Weights of a small mixture-of-experts language model, trained from scratch on English Wikipedia: 80 experts in each of 14 layers.
Below are experts of layer 5 (counted from 0) of a mixture-of-experts language model. Rows are named router (the router's row for the expert), up (a neuron's input weights, with its number) and show model dimensions 0-223. Each number is 50 + 15 x the weight over its row's rms, rounded and kept within 0 to 99.
Before each expert's rows: a language model's description of what the expert responds to. This comes from a sample of Wikipedia text that the model never trained on.

# expert 61
Word-start prefixes and endings. Prefix-like starts such as dis, dec, exp, res and short endings like x, ow, er, ces in everyday words: unise-x, wind-ow, dec-onstruction.
router:47 46 70 60 54 62 49 61 52 76 19 47 45 71 68 34 39 52 51 47 49 53 43 59 40 57 44 09 46 16 32 62 63 57 81 48 47 30 58 51 58 61 27 49 27 62 28 55 55 65 43 42 42 47 36 51 26 78 56 69 61 20 41 52 66 53 47 50 78 78 31 54 42 51 54 51 45 42 15 52 15 87 36 55 26 49 49 47 71 38 37 39 59 46 55 46 48 83 72 89 51 55 53 60 32 54 49 48 61 37 42 37 16 26 39 75 48 46 39 71 59 27 40 66 15 39 39 53 39 44 65 49 62 74 43 41 45 53 43 51 82 57 51 28 42 20 63 59 57 47 57 38 57 43 54 33 40 32 43 44 35 42 54 59 43 58 47 69 37 46 75 39 44 25 42 41 55 70 41 59 40 49 38 35 52 54 54 44 52 44 58 51 33 45 61 57 47 46 40 44 50 14 25 11 47 38 45 61 34 38 26 86 43 30 30 30 71 35 45 58 62 60 60 36
up0:42 25 70 72 48 54 34 36 39 39 55 74 64 40 39 61 33 28 89 46 28 53 47 36 60 48 32 47 48 74 55 49 57 65 57 23 58 43 68 50 42 46 53 48 40 46 68 64 18 31 74 66 11 47 52 50 62 68 51 56 72 50 43 63 41 41 60 36 48 37 49 58 30 31 60 59 52 48 74 19 46 48 43 85 67 65 44 57 41 31 71 57 26 19 63 72 47 53 11 16 52 61 47 37 46 59 68 28 34 34 46 82 45 33 59 43 51 42 59 50 67 34 76 63 88 38 42 70 61 34 67 22 33 55 30 56 41 57 77 40 54 52 39 55 46 60 59 61 64 43 51 50 52 15 31 63 51 77 53 68 47 27 58 52 50 26 64 56 59 46 72 49 80 57 59 64 40 49 43 38 54 53 54 75 56 37 29 56 45 48 59 48 51 49 49 65 14 38 23 36 19 59 49 53 44 52 69 64 52 49 54 34 46 28 53 42 28 52 56 68 33 46 44 56
up1:40 62 79 52 86 69 28 22 38 32 44 38 49 46 24 55 73 56 60 54 52 38 39 58 45 61 63 62 35 17 56 30 54 73 79 37 39 15 39 31 70 31 51 31 39 36 50 62 51 23 42 56 34 62 51 46 50 46 80 52 59 73 36 59 46 62 24 55 41 46 65 53 58 66 42 72 33 55 63 45 43 24 45 45 37 40 44 70 24 42 12 34 55 62 36 67 24 78 48 73 43 32 37 62 46 41 39 75 62 34 64 76 53 21 42 82 42 43 61 46 35 50 54 35 53 61 64 67 49 47 27 45 21 45 36 37 37 43 61 33 68 45 65 52 65 34 55 54 42 42 44 72 39 48 40 81 53 46 55 51 34 22 50 76 64 15 47 65 53 30 62 52 54 55 58 19 25 39 50 43 51 79 44 55 47 47 47 30 57 55 51 59 26 46 70 60 45 49 50 40 48 61 33 51 37 25 48 58 46 58 25 42 73 43 27 44 35 58 78 58 49 45 42 70
up2:58 37 45 54 27 51 54 24 52 36 70 52 26 63 38 47 43 55 53 36 40 57 44 63 35 42 60 44 60 52 76 24 53 27 30 34 65 45 62 46 51 79 65 52 39 42 71 58 36 46 58 60 26 31 31 50 47 69 53 52 46 38 59 41 52 64 34 45 44 51 45 51 43 09 62 63 41 67 50 48 56 99 53 34 49 23 71 60 37 33 75 59 28 44 51 50 56 41 21 57 25 73 75 46 38 25 54 32 61 51 46 34 55 31 61 58 43 48 72 61 32 58 72 79 46 43 55 53 71 65 66 76 88 47 60 54 43 65 87 53 51 44 37 74 46 89 74 52 61 46 45 51 61 28 41 48 68 47 57 62 65 46 37 60 73 50 25 49 52 48 41 62 61 41 77 53 61 75 50 74 56 55 58 51 58 67 31 42 29 46 59 45 69 46 57 42 46 38 43 46 48 22 76 62 44 49 66 75 47 38 57 50 44 38 54 27 34 56 14 69 65 41 50 94
up3:40 50 47 40 69 38 37 42 43 49 70 62 46 60 65 35 67 59 49 53 57 16 47 40 25 23 41 44 44 64 20 46 49 58 35 77 74 41 32 65 78 52 72 51 42 16 56 57 27 49 60 50 25 33 97 31 61 56 55 65 41 52 36 60 54 71 67 57 37 51 51 46 68 47 46 50 76 60 37 48 40 71 37 41 58 39 51 12 50 49 41 55 55 21 59 51 62 60 52 70 57 54 38 44 71 47 52 58 62 44 38 25 45 34 20 80 42 51 48 69 30 54 38 42 57 06 31 72 18 71 50 30 53 35 52 71 48 47 36 55 44 29 38 49 57 59 52 61 52 22 44 52 59 84 46 60 58 62 51 63 42 38 53 73 50 50 41 77 27 46 46 48 50 37 59 56 77 57 64 24 50 69 33 54 43 91 35 58 36 55 51 36 42 39 67 25 41 26 32 50 71 34 72 72 63 39 37 60 64 46 34 58 51 37 42 43 42 59 52 62 66 29 20 55
up4:43 45 62 35 58 65 36 31 35 57 65 38 33 64 64 48 34 22 62 50 48 54 28 67 47 59 42 56 69 55 29 56 23 39 64 51 59 42 64 46 57 73 55 46 47 41 42 62 47 41 63 55 66 26 49 69 29 78 51 61 57 32 61 54 45 51 53 36 48 49 66 49 58 27 33 55 66 72 66 58 20 41 57 73 75 30 55 73 47 60 35 73 25 46 16 71 33 65 55 52 28 31 59 30 69 55 31 32 40 42 43 39 36 62 48 58 48 59 38 58 64 56 48 88 75 27 55 47 50 52 53 59 67 58 44 68 40 71 19 24 39 20 45 34 60 42 33 55 47 54 64 61 53 61 36 42 91 54 58 70 45 32 91 48 59 33 50 53 54 33 55 66 67 42 33 39 15 21 49 74 47 65 48 44 66 42 50 32 16 31 67 39 64 47 32 03 42 67 41 38 67 35 71 42 50 83 44 41 48 46 60 40 60 51 51 59 51 34 60 57 60 47 50 66
up5:67 29 41 39 60 71 33 13 81 63 57 63 54 63 40 70 54 60 67 63 44 29 34 40 24 61 42 51 48 62 66 51 46 13 55 59 67 61 34 37 23 43 51 65 63 42 78 51 26 51 52 42 28 76 60 56 52 59 47 49 63 70 60 54 29 69 53 62 50 59 55 46 49 29 51 62 52 27 66 46 65 42 54 29 66 56 55 81 62 44 35 65 51 36 33 53 54 51 50 66 56 37 28 35 32 70 31 21 66 41 33 49 50 38 63 55 41 72 56 64 42 79 55 49 48 43 46 42 72 36 38 63 42 44 48 56 34 88 48 68 53 44 45 48 35 25 45 53 54 59 45 66 51 68 34 62 78 79 83 69 54 34 39 64 79 39 53 45 60 30 61 51 64 31 42 33 28 77 47 49 25 55 54 84 55 38 63 26 61 60 39 03 33 66 36 49 34 57 27 47 43 53 76 49 72 58 74 22 58 68 59 38 44 58 52 36 61 57 37 71 56 54 56 60
up6:39 60 17 40 46 30 39 45 62 41 52 59 46 44 31 58 35 50 42 43 54 46 30 27 26 34 58 45 53 30 66 36 65 60 22 57 62 61 58 55 41 44 38 49 36 50 63 49 15 30 48 56 50 41 47 47 38 50 78 81 45 51 60 37 46 83 48 55 47 81 52 31 59 50 68 62 38 36 41 38 59 60 40 56 58 51 38 46 57 32 53 19 60 04 35 38 66 71 37 35 42 49 66 59 30 55 48 55 66 40 47 48 71 44 36 69 53 52 24 45 25 57 22 61 54 50 46 61 14 60 76 76 67 47 54 59 41 59 52 25 66 54 30 49 48 72 62 36 45 27 55 46 39 58 43 58 68 40 36 78 21 40 47 39 35 52 61 85 48 51 55 71 72 60 56 41 40 68 27 56 51 61 25 48 47 44 27 54 57 39 18 40 36 38 43 24 55 35 45 53 65 55 52 76 72 78 36 69 59 54 56 68 31 27 86 51 53 74 20 76 46 64 66 55
up7:47 28 51 45 28 53 39 35 56 31 51 55 44 26 41 62 25 25 68 50 54 47 63 51 82 44 34 54 55 56 43 65 54 73 55 47 24 45 20 58 47 37 65 30 44 44 68 60 42 40 67 57 27 47 57 67 49 40 41 57 57 53 23 84 69 67 54 56 79 55 72 55 51 61 31 60 39 82 45 46 58 71 63 42 70 21 52 74 55 77 61 60 56 20 50 53 41 57 56 75 60 31 54 38 80 84 31 33 37 35 37 42 35 58 27 76 69 57 57 49 57 66 11 47 35 41 43 56 51 64 40 39 56 55 42 65 23 62 45 70 49 36 45 58 31 74 29 51 71 50 57 25 57 24 49 46 42 49 51 41 41 41 41 64 89 66 52 72 58 53 60 48 71 26 67 44 22 52 37 54 51 47 12 69 38 56 46 52 36 35 33 15 18 70 23 32 47 67 51 51 50 33 69 63 48 39 77 46 58 36 50 50 66 52 45 38 47 37 46 55 56 55 52 49
up8:31 64 65 56 61 45 50 58 31 12 57 48 69 58 46 46 91 28 46 30 44 45 62 50 57 34 52 63 41 53 41 54 71 51 61 86 57 55 43 57 74 35 38 52 55 46 53 55 74 21 64 51 35 47 44 42 21 50 56 35 71 51 77 68 58 36 52 31 29 72 64 63 63 48 75 58 37 74 58 22 40 52 55 54 45 56 24 40 62 50 30 79 52 64 14 47 42 39 40 52 74 72 51 54 68 34 64 24 35 69 51 71 48 38 49 52 81 52 60 59 56 47 57 23 39 52 27 40 58 57 21 44 50 43 51 54 52 77 53 51 54 49 52 51 31 44 62 21 54 60 21 43 41 55 24 26 55 48 49 46 41 33 76 37 48 45 32 79 55 53 20 29 42 25 30 28 39 42 37 61 55 64 34 44 55 71 46 38 60 37 48 37 71 55 44 60 38 51 54 56 47 55 43 33 55 43 53 54 40 65 59 27 79 46 45 63 50 59 64 22 66 71 56 99
up9:37 61 73 37 52 84 32 47 44 63 47 53 55 59 37 66 28 76 50 42 49 52 47 35 36 49 58 67 38 58 64 65 47 38 24 53 33 50 41 55 43 53 60 41 32 69 70 60 31 38 86 39 49 44 66 68 60 24 65 39 45 31 55 72 45 48 53 46 82 35 54 35 25 36 41 86 65 57 61 50 68 35 48 54 73 44 30 60 76 45 33 58 31 42 62 63 28 40 47 72 32 38 51 39 53 69 65 33 47 25 41 25 35 39 26 32 70 32 60 57 60 50 43 36 65 45 44 66 69 78 47 66 46 64 59 53 31 33 56 28 56 40 47 52 58 57 46 35 67 43 48 73 50 21 34 43 53 58 61 91 51 25 28 74 61 49 53 53 56 37 54 58 61 48 47 56 58 53 25 83 47 45 47 55 88 29 26 42 55 58 67 43 41 67 28 42 12 47 42 39 36 54 57 77 42 32 62 91 45 44 37 40 42 46 27 48 67 50 31 42 29 59 64 69
up10:46 53 37 41 53 62 62 45 59 34 72 52 45 80 22 64 60 73 58 59 63 55 49 52 47 43 69 70 62 52 40 30 77 44 23 78 48 56 66 56 31 65 43 26 58 60 40 57 59 54 59 47 33 42 30 46 55 61 77 53 56 32 35 51 47 61 87 53 64 69 74 42 67 39 70 57 68 58 34 42 45 62 57 60 34 43 61 25 70 34 62 36 20 77 55 64 43 66 42 52 31 54 39 47 37 33 37 42 39 49 40 46 76 71 29 59 48 36 76 39 32 69 20 69 46 48 51 50 58 48 76 45 67 56 52 64 49 39 62 76 77 41 57 32 37 72 64 62 45 58 87 50 22 31 40 43 56 38 53 36 30 34 25 50 47 41 40 62 76 44 62 55 83 42 27 77 33 84 49 61 47 72 43 65 41 64 37 56 32 70 70 42 54 68 23 43 43 61 64 70 54 45 38 42 49 35 44 86 77 26 22 48 50 45 34 31 60 44 46 54 68 50 45 54
up11:32 53 40 07 56 67 61 40 53 42 48 57 30 42 48 44 64 59 66 69 21 48 41 48 45 41 22 46 35 47 77 41 40 41 18 64 85 53 30 77 44 49 80 36 47 46 44 48 52 61 69 54 41 25 82 38 70 61 58 36 70 58 64 65 55 43 73 41 34 74 43 77 59 62 41 60 40 37 64 49 42 50 39 58 65 65 42 69 67 58 64 63 61 23 44 53 36 69 24 39 40 43 36 49 68 38 60 55 64 54 46 18 70 62 24 49 52 63 56 37 12 53 57 56 58 14 54 45 49 33 49 41 46 37 37 58 55 58 62 51 55 36 42 46 72 46 69 59 66 55 77 67 49 32 44 37 71 69 40 52 28 37 46 47 54 50 55 43 56 17 32 72 55 38 56 46 13 82 27 54 13 54 40 68 61 52 60 59 34 65 54 48 37 75 35 54 44 19 62 48 41 38 43 52 76 29 49 49 47 43 37 66 42 22 18 56 54 40 49 65 54 55 68 55
up12:56 38 60 51 72 34 50 16 51 42 27 47 49 34 53 68 60 59 42 49 59 76 47 43 31 25 38 60 27 55 61 55 61 57 31 59 44 51 79 46 44 40 52 42 75 64 93 72 37 33 60 66 78 39 54 77 48 58 57 46 78 38 42 66 23 71 52 36 64 60 76 48 34 41 55 76 46 46 60 50 56 59 51 49 66 53 30 62 39 45 56 63 48 50 33 94 84 34 42 16 43 38 22 27 27 42 49 31 43 66 45 39 41 42 50 58 49 51 61 39 36 42 48 72 58 38 44 57 46 31 56 67 40 48 31 45 46 39 51 25 46 47 53 39 62 64 40 48 35 54 36 40 67 99 32 41 44 60 62 70 05 32 48 76 45 43 50 58 62 49 37 50 64 56 60 45 38 27 41 45 41 50 62 75 34 41 44 36 56 58 55 30 58 67 32 37 18 54 68 54 30 51 61 54 59 70 62 48 62 69 68 39 65 70 15 47 34 65 44 52 50 21 50 63
up13:34 34 70 57 89 45 50 29 68 48 38 58 47 47 52 90 69 58 73 52 23 42 36 50 34 54 46 79 35 57 59 36 54 42 60 30 56 54 48 43 37 48 43 47 72 47 50 69 29 51 58 52 54 32 39 59 47 58 66 59 69 60 56 45 43 32 68 30 74 28 69 69 34 40 59 73 80 45 78 57 33 50 45 55 51 47 30 72 43 40 62 74 26 34 42 94 62 31 49 36 38 45 66 36 52 28 50 51 48 39 23 56 35 57 52 49 44 45 35 84 67 55 38 64 64 35 57 73 58 53 68 53 66 28 40 45 40 40 40 44 46 27 43 11 39 63 55 46 47 66 53 63 45 57 22 48 68 72 74 45 62 34 38 36 77 29 62 27 45 20 69 41 72 52 46 19 50 38 51 69 37 57 70 35 65 56 40 53 56 59 47 47 50 62 18 35 31 74 67 33 52 56 71 55 52 70 77 73 46 41 47 37 54 58 72 54 46 77 40 59 45 66 59 46
up14:64 14 60 77 48 53 37 63 60 33 38 27 43 34 72 68 45 57 50 55 62 51 28 47 61 30 47 71 63 66 71 56 33 68 82 66 60 28 52 53 56 47 40 25 39 60 57 44 47 35 45 43 54 45 53 72 47 29 51 72 29 19 66 60 66 49 38 40 60 58 76 42 54 65 22 49 40 62 50 56 49 54 29 25 32 28 14 45 57 47 34 38 37 57 56 49 62 73 37 74 39 53 63 32 35 52 34 22 23 38 46 50 53 55 32 41 53 45 34 54 51 51 48 50 45 40 40 74 36 52 35 46 51 32 60 73 49 75 45 68 48 40 26 48 43 49 73 34 27 52 53 47 16 61 35 56 47 69 68 56 62 40 91 46 46 56 79 67 75 66 79 43 53 43 53 34 66 62 41 55 39 38 32 49 64 17 51 53 76 43 36 48 72 24 42 37 44 62 52 41 49 33 65 31 29 52 59 00 54 63 34 48 42 56 42 64 53 46 64 45 69 60 51 82
up15:48 39 78 28 57 75 33 16 35 58 56 47 40 68 17 53 47 31 61 58 19 59 17 63 35 39 62 45 56 77 52 70 44 63 38 43 68 71 29 35 52 65 77 66 51 56 73 57 61 55 53 52 41 11 35 51 30 15 46 80 41 79 64 53 37 42 44 58 43 77 38 56 42 54 57 53 66 57 65 61 41 55 49 36 58 47 61 49 65 61 43 88 50 79 36 43 34 61 53 71 15 68 38 49 72 50 58 41 56 53 47 74 64 62 61 41 42 41 54 44 65 85 49 55 25 66 53 21 46 67 51 37 61 16 43 43 33 41 56 62 53 51 43 52 42 56 24 57 55 51 46 49 75 46 37 37 44 48 47 49 35 40 75 47 47 61 55 55 27 34 51 72 55 52 66 43 65 70 52 67 18 48 62 47 66 46 42 28 44 28 74 47 57 63 52 36 43 68 79 44 33 58 58 43 56 31 63 60 43 46 22 50 43 74 62 48 58 72 69 60 71 54 23 55
up16:32 51 65 41 51 77 08 25 32 54 41 49 38 67 45 70 52 61 44 48 18 88 52 46 71 71 69 49 53 54 41 44 56 32 80 45 62 61 45 38 21 57 56 48 58 46 62 74 46 24 65 59 53 43 42 81 65 56 72 41 55 69 65 57 55 52 44 30 58 47 77 51 32 36 46 58 11 82 56 44 58 56 30 31 39 62 43 75 28 96 50 71 29 39 32 69 85 70 54 42 31 65 58 47 59 28 65 76 53 56 31 51 39 61 59 51 51 43 61 41 48 43 44 54 52 17 42 55 51 76 52 56 53 32 45 61 39 46 61 78 82 65 39 58 44 78 58 62 56 49 50 59 55 40 53 56 36 71 65 46 52 47 58 71 64 57 30 51 54 66 50 65 49 43 21 40 48 44 54 46 40 60 58 48 60 52 44 39 33 39 52 38 58 43 44 50 27 47 30 39 11 68 29 60 36 60 71 50 58 59 67 17 44 58 49 29 66 28 32 52 50 33 42 60
up17:45 61 80 50 59 52 30 29 36 50 39 66 64 55 57 67 47 51 67 56 44 80 48 22 38 54 63 41 42 89 74 48 35 67 70 45 43 36 38 60 41 67 50 50 79 52 80 62 59 57 77 58 57 36 38 70 76 49 59 68 82 43 62 47 66 55 40 44 71 13 64 60 27 70 60 51 46 52 39 31 51 80 47 20 50 71 64 77 41 66 41 61 34 64 50 62 64 58 57 37 39 42 59 58 55 40 44 23 26 56 20 66 48 37 22 33 66 52 58 60 74 53 50 61 68 64 31 51 41 32 54 55 53 50 59 48 08 77 61 59 50 62 43 58 22 49 40 43 77 57 46 35 52 32 44 58 54 68 63 53 52 44 55 58 43 30 70 68 28 53 52 39 57 31 38 56 26 51 41 75 61 43 59 76 47 28 27 63 69 44 42 50 60 38 43 34 32 37 30 17 34 69 39 61 29 58 66 31 73 51 47 59 57 30 63 34 60 56 40 68 47 59 27 53
up18:50 16 75 22 36 66 26 31 42 37 61 58 58 52 37 46 48 45 59 52 60 56 55 57 31 40 44 54 49 49 83 48 57 40 53 32 27 74 26 43 42 67 59 25 65 59 63 80 60 47 55 47 37 43 42 49 49 88 61 80 51 36 69 50 60 26 25 28 45 37 47 30 26 29 37 51 69 72 40 33 67 18 51 52 29 45 40 63 52 48 41 69 56 28 25 61 34 69 68 47 46 51 52 37 61 67 43 42 60 46 47 19 26 66 55 43 50 51 35 60 60 67 65 56 21 22 47 60 50 72 63 17 55 52 34 56 23 52 55 39 58 39 58 49 68 57 50 70 68 55 74 58 60 30 55 43 60 74 44 76 33 51 83 53 55 21 70 35 75 50 44 27 67 37 62 32 40 28 53 40 30 50 31 54 71 26 50 37 60 58 41 37 61 50 45 23 37 61 51 67 44 47 44 55 52 42 71 72 62 39 43 60 34 47 18 48 73 62 73 61 47 50 36 61
up19:48 61 74 36 56 55 47 48 55 62 44 22 47 60 51 55 49 41 56 55 41 13 29 37 27 31 37 50 56 41 62 26 62 54 37 51 19 28 50 48 51 76 66 34 09 39 68 56 55 51 48 40 26 42 60 53 48 58 63 48 51 26 43 58 35 47 72 47 43 65 42 40 66 47 33 51 45 43 20 24 23 52 36 56 80 54 68 86 63 79 64 58 29 36 24 26 57 61 69 80 34 61 40 34 56 29 52 31 61 57 29 28 41 19 36 45 52 70 53 68 21 63 42 58 43 35 51 60 59 38 45 63 78 17 60 77 40 64 54 45 40 66 77 57 45 57 54 62 36 46 33 50 26 60 50 75 44 41 45 54 51 59 34 47 43 59 29 60 69 53 56 56 55 22 45 67 56 70 79 47 21 77 34 43 33 57 51 69 62 51 42 73 34 47 47 36 56 54 45 48 64 58 41 76 43 72 64 57 56 36 66 55 43 71 26 56 36 59 65 43 63 21 58 55
up20:55 64 45 57 68 35 46 67 58 20 26 39 58 67 62 43 26 59 66 59 13 71 34 26 42 52 58 77 31 36 24 26 74 66 54 71 47 58 52 52 51 39 54 55 44 46 47 52 29 31 50 52 43 43 69 46 39 18 65 70 72 47 59 69 35 56 89 20 65 37 35 19 43 39 32 48 44 39 79 44 40 65 47 55 65 54 27 54 51 40 38 74 60 71 56 47 24 41 69 72 42 48 48 45 32 43 62 36 45 41 45 20 23 46 23 45 40 38 53 74 45 38 47 63 26 40 60 70 48 62 63 34 53 44 33 64 46 42 65 43 77 37 51 46 59 60 51 55 37 49 65 42 52 30 61 28 47 50 53 49 60 43 57 57 79 33 39 76 70 65 55 46 55 21 73 72 46 65 74 42 54 28 06 38 64 48 24 51 56 60 68 80 51 69 44 50 37 52 30 54 64 42 51 59 54 59 66 56 60 44 45 38 78 69 55 33 52 58 55 53 32 31 77 41
up21:67 22 57 26 22 82 53 57 65 45 71 66 54 51 34 45 62 46 48 33 32 49 21 81 55 39 09 48 21 39 61 93 56 58 63 53 63 12 39 61 47 61 53 52 78 34 67 42 32 43 56 69 57 46 53 43 21 62 60 82 54 54 61 74 49 53 88 52 62 68 43 53 46 42 48 61 52 50 47 51 43 69 30 35 31 78 13 63 75 41 53 49 30 67 52 32 44 62 72 66 54 46 45 52 23 49 59 43 47 36 51 59 24 74 36 33 69 46 45 53 49 39 66 71 52 55 39 62 69 59 69 62 72 50 72 50 50 80 68 41 50 39 74 43 34 58 72 15 57 60 32 34 48 52 31 47 57 41 61 56 50 47 70 66 49 56 48 81 61 73 50 60 54 46 45 33 50 45 61 37 52 43 35 50 63 45 49 37 53 57 46 27 49 54 43 38 44 62 51 52 63 23 38 23 29 42 51 83 60 46 56 51 59 55 62 38 70 60 36 53 76 39 66 52
up22:64 15 28 36 46 41 41 53 44 80 29 58 57 67 29 55 71 31 65 36 29 52 57 63 34 74 67 52 36 64 40 60 76 73 44 42 33 64 41 57 18 82 69 42 73 44 55 54 32 45 57 81 16 43 71 50 50 24 56 38 60 77 41 66 47 73 45 35 61 38 24 35 42 53 37 50 35 44 53 54 49 99 53 69 61 64 34 49 44 66 28 54 48 42 26 59 46 55 38 77 44 47 62 36 52 29 32 45 43 41 50 64 60 38 19 62 28 44 30 68 25 41 59 73 52 63 30 48 37 47 61 43 50 58 42 52 51 58 52 80 86 50 38 40 43 48 31 61 56 46 61 32 40 40 39 49 27 56 81 60 60 55 41 46 54 35 45 39 60 62 29 47 51 32 22 26 42 60 52 74 42 65 48 47 45 59 50 50 43 57 72 43 52 40 55 46 38 39 41 64 33 30 46 49 41 44 54 67 30 48 47 43 56 36 51 65 61 50 25 56 64 89 58 76
up23:39 60 39 40 35 53 23 28 75 38 36 43 49 53 43 55 54 30 69 59 54 55 48 53 57 47 38 22 46 77 65 45 79 36 74 61 35 45 43 34 41 82 64 65 47 67 60 59 43 34 49 67 40 28 56 49 40 69 49 63 36 52 53 53 58 62 53 48 38 42 75 51 37 50 70 76 62 66 38 52 32 49 74 67 58 64 17 48 99 54 54 54 63 35 60 62 58 36 38 78 32 51 68 52 54 30 10 54 48 50 38 52 56 41 57 74 63 56 28 37 42 74 49 66 65 29 61 68 43 43 43 41 81 67 28 35 39 50 67 87 44 31 52 53 43 54 45 64 52 44 62 63 57 56 50 55 39 50 26 64 56 29 84 67 56 33 63 59 57 64 54 45 72 18 67 39 49 39 38 70 48 42 45 52 57 27 21 53 68 39 57 31 61 69 49 18 40 39 33 47 06 48 75 31 54 54 61 76 64 51 34 58 74 54 42 41 36 59 45 57 39 44 51 38
up24:53 71 70 29 59 63 55 40 55 73 46 34 11 71 37 56 58 39 56 59 43 32 25 74 37 37 55 41 57 55 68 86 54 55 36 85 43 57 60 39 57 69 59 50 46 34 79 48 43 64 43 39 32 55 48 77 44 43 66 72 52 46 53 46 42 49 60 40 46 58 46 74 50 42 35 53 70 54 38 56 48 41 59 45 66 36 26 55 67 61 21 48 49 40 38 50 47 30 61 46 28 50 25 38 65 41 40 40 55 13 25 42 29 44 40 42 53 38 52 31 47 55 69 47 29 79 48 18 41 74 55 54 89 40 48 44 42 40 46 47 65 51 51 47 54 29 40 52 41 55 51 55 51 25 24 70 46 72 40 52 56 51 59 54 99 66 37 67 32 50 40 49 57 43 61 30 48 30 42 45 02 49 52 67 49 34 61 69 44 13 54 42 55 39 67 52 36 75 55 59 49 55 55 59 65 85 34 56 47 75 49 53 69 39 47 49 26 69 70 57 39 17 69 41
up25:58 26 54 39 44 28 46 40 28 63 73 65 86 71 42 49 42 65 47 48 57 37 16 47 47 57 72 62 45 59 39 50 46 42 37 60 47 30 26 46 55 52 70 53 30 51 70 67 48 65 44 69 38 56 29 45 61 81 53 81 63 62 67 44 39 82 49 27 37 50 46 59 30 51 63 69 59 34 26 26 38 62 48 89 47 22 42 64 55 43 45 46 59 53 54 34 61 68 47 54 44 50 56 67 80 60 51 54 37 51 46 38 23 64 24 50 64 47 57 77 66 15 36 69 44 52 52 82 33 66 63 47 78 35 33 41 52 50 63 43 28 51 51 58 34 40 79 33 43 70 64 40 40 95 35 55 37 51 60 56 36 47 52 52 41 42 59 40 61 42 45 23 43 35 62 36 41 33 41 46 18 73 56 41 42 43 32 39 46 65 61 24 64 63 56 42 35 21 35 41 54 72 33 48 39 73 58 31 47 11 60 59 25 55 40 41 61 25 46 39 46 45 54 41
up26:56 34 62 37 45 42 44 56 41 60 62 73 59 51 86 46 60 46 51 68 25 44 49 49 59 48 63 36 35 63 52 54 47 58 47 31 49 41 52 54 77 51 53 47 71 48 34 54 74 44 50 44 38 31 33 47 34 22 34 27 61 63 58 62 73 50 41 44 46 72 46 75 41 43 28 42 63 66 65 44 32 58 51 78 54 28 34 69 44 47 55 56 59 60 28 73 47 26 78 82 48 49 55 42 75 91 53 28 25 45 48 49 57 51 33 41 62 60 58 46 28 50 68 44 60 26 37 69 36 29 69 59 46 33 61 23 43 68 29 21 56 53 46 46 67 45 85 41 79 37 81 62 49 24 53 63 62 59 46 46 42 44 56 47 43 44 25 61 67 46 39 49 50 51 63 49 43 54 43 43 65 70 35 50 52 48 65 22 52 46 42 09 50 47 22 69 54 49 51 43 70 52 46 40 26 69 58 44 30 77 48 58 68 49 31 00 43 39 36 50 73 61 89 51
up27:53 37 52 24 35 61 37 47 60 59 48 35 41 39 66 51 51 51 63 44 06 29 43 60 48 59 70 43 31 46 55 42 61 49 45 23 23 15 68 73 70 51 84 53 60 56 42 59 48 48 39 65 58 50 68 61 34 31 41 62 62 26 75 78 32 50 57 18 39 53 51 62 54 59 36 66 35 79 59 40 23 72 26 57 47 64 41 41 39 34 28 34 44 68 72 57 33 41 67 73 42 59 45 55 45 78 68 48 41 61 63 16 65 29 49 43 67 43 52 40 48 60 63 59 79 42 54 32 59 27 65 30 42 36 52 28 44 60 23 50 53 55 54 28 36 75 62 50 61 61 47 39 65 39 27 46 54 44 49 74 45 42 46 55 36 31 53 66 80 51 71 25 29 46 34 53 59 32 47 25 29 35 11 61 44 40 53 50 35 36 52 38 75 64 42 40 51 60 56 35 42 76 56 46 37 55 41 70 53 48 70 48 73 16 32 57 46 61 26 47 55 68 50 30
up28:47 60 46 42 20 56 17 31 38 49 36 57 81 33 74 92 57 56 66 43 61 40 41 45 55 47 43 50 37 61 70 30 42 53 64 42 46 55 69 65 37 80 66 33 46 22 53 40 59 44 74 55 40 30 57 58 50 31 63 59 79 34 52 77 86 57 75 37 68 26 66 32 32 13 54 75 66 53 53 55 54 51 56 25 44 44 44 76 56 20 25 49 44 39 39 59 54 25 39 17 41 44 63 22 43 30 58 23 27 50 50 65 52 62 36 63 67 46 45 35 31 59 43 62 69 65 40 58 69 55 51 43 53 44 35 60 31 35 45 55 58 26 54 32 28 60 58 48 48 51 49 34 21 46 40 50 74 69 72 68 54 48 48 51 72 47 48 58 62 64 54 66 61 29 25 64 24 37 31 50 33 52 34 50 73 52 55 40 71 37 67 32 54 43 33 47 39 44 51 35 30 59 59 62 46 29 55 47 56 31 60 34 38 55 35 50 36 73 36 78 38 45 58 62
up29:54 77 56 55 71 28 51 54 38 52 15 50 65 25 60 54 40 67 56 52 66 53 66 49 33 39 29 62 44 57 68 44 38 50 91 41 36 68 39 54 28 33 27 19 73 24 46 51 29 67 68 56 34 45 59 72 30 64 38 47 48 40 59 51 79 50 26 44 48 44 65 52 29 45 22 45 29 57 30 07 52 54 25 65 47 42 54 47 33 62 61 47 53 34 42 64 21 58 38 37 26 47 65 39 57 42 57 33 55 55 47 37 37 39 00 43 65 40 65 35 45 65 31 79 42 61 59 68 47 70 15 60 33 36 60 68 52 62 49 41 69 46 73 32 70 67 31 35 74 55 43 44 40 35 38 59 67 49 59 57 52 43 48 75 64 28 71 46 33 66 43 53 62 52 55 58 50 70 37 70 42 38 23 57 41 45 50 30 41 47 60 23 70 49 50 60 44 39 39 42 35 67 40 51 43 30 69 47 61 27 35 62 56 40 40 50 53 33 71 34 56 44 69 56
up30:52 44 69 56 50 50 45 31 35 45 74 76 37 75 49 45 56 62 61 69 47 54 43 66 49 69 76 32 39 44 71 95 35 46 55 55 25 32 49 46 73 74 36 48 38 28 59 62 43 41 63 46 61 52 38 61 50 38 73 52 62 45 80 62 29 55 64 57 53 53 57 38 61 61 53 52 48 30 33 44 40 49 15 45 35 56 91 45 62 65 36 38 57 32 61 43 23 58 38 57 52 48 29 54 39 67 21 45 75 59 28 38 61 34 35 46 59 25 65 56 60 47 51 54 48 64 38 37 55 27 68 48 57 58 47 67 39 61 82 56 59 40 28 56 42 49 40 46 59 46 38 64 43 46 18 61 28 47 57 38 32 58 55 36 54 29 35 53 52 83 51 65 43 42 42 25 49 40 65 27 17 21 17 42 64 54 60 62 56 15 33 21 26 62 61 48 57 54 30 36 48 20 60 63 34 62 49 29 50 46 36 51 69 67 46 68 53 84 62 63 40 71 50 78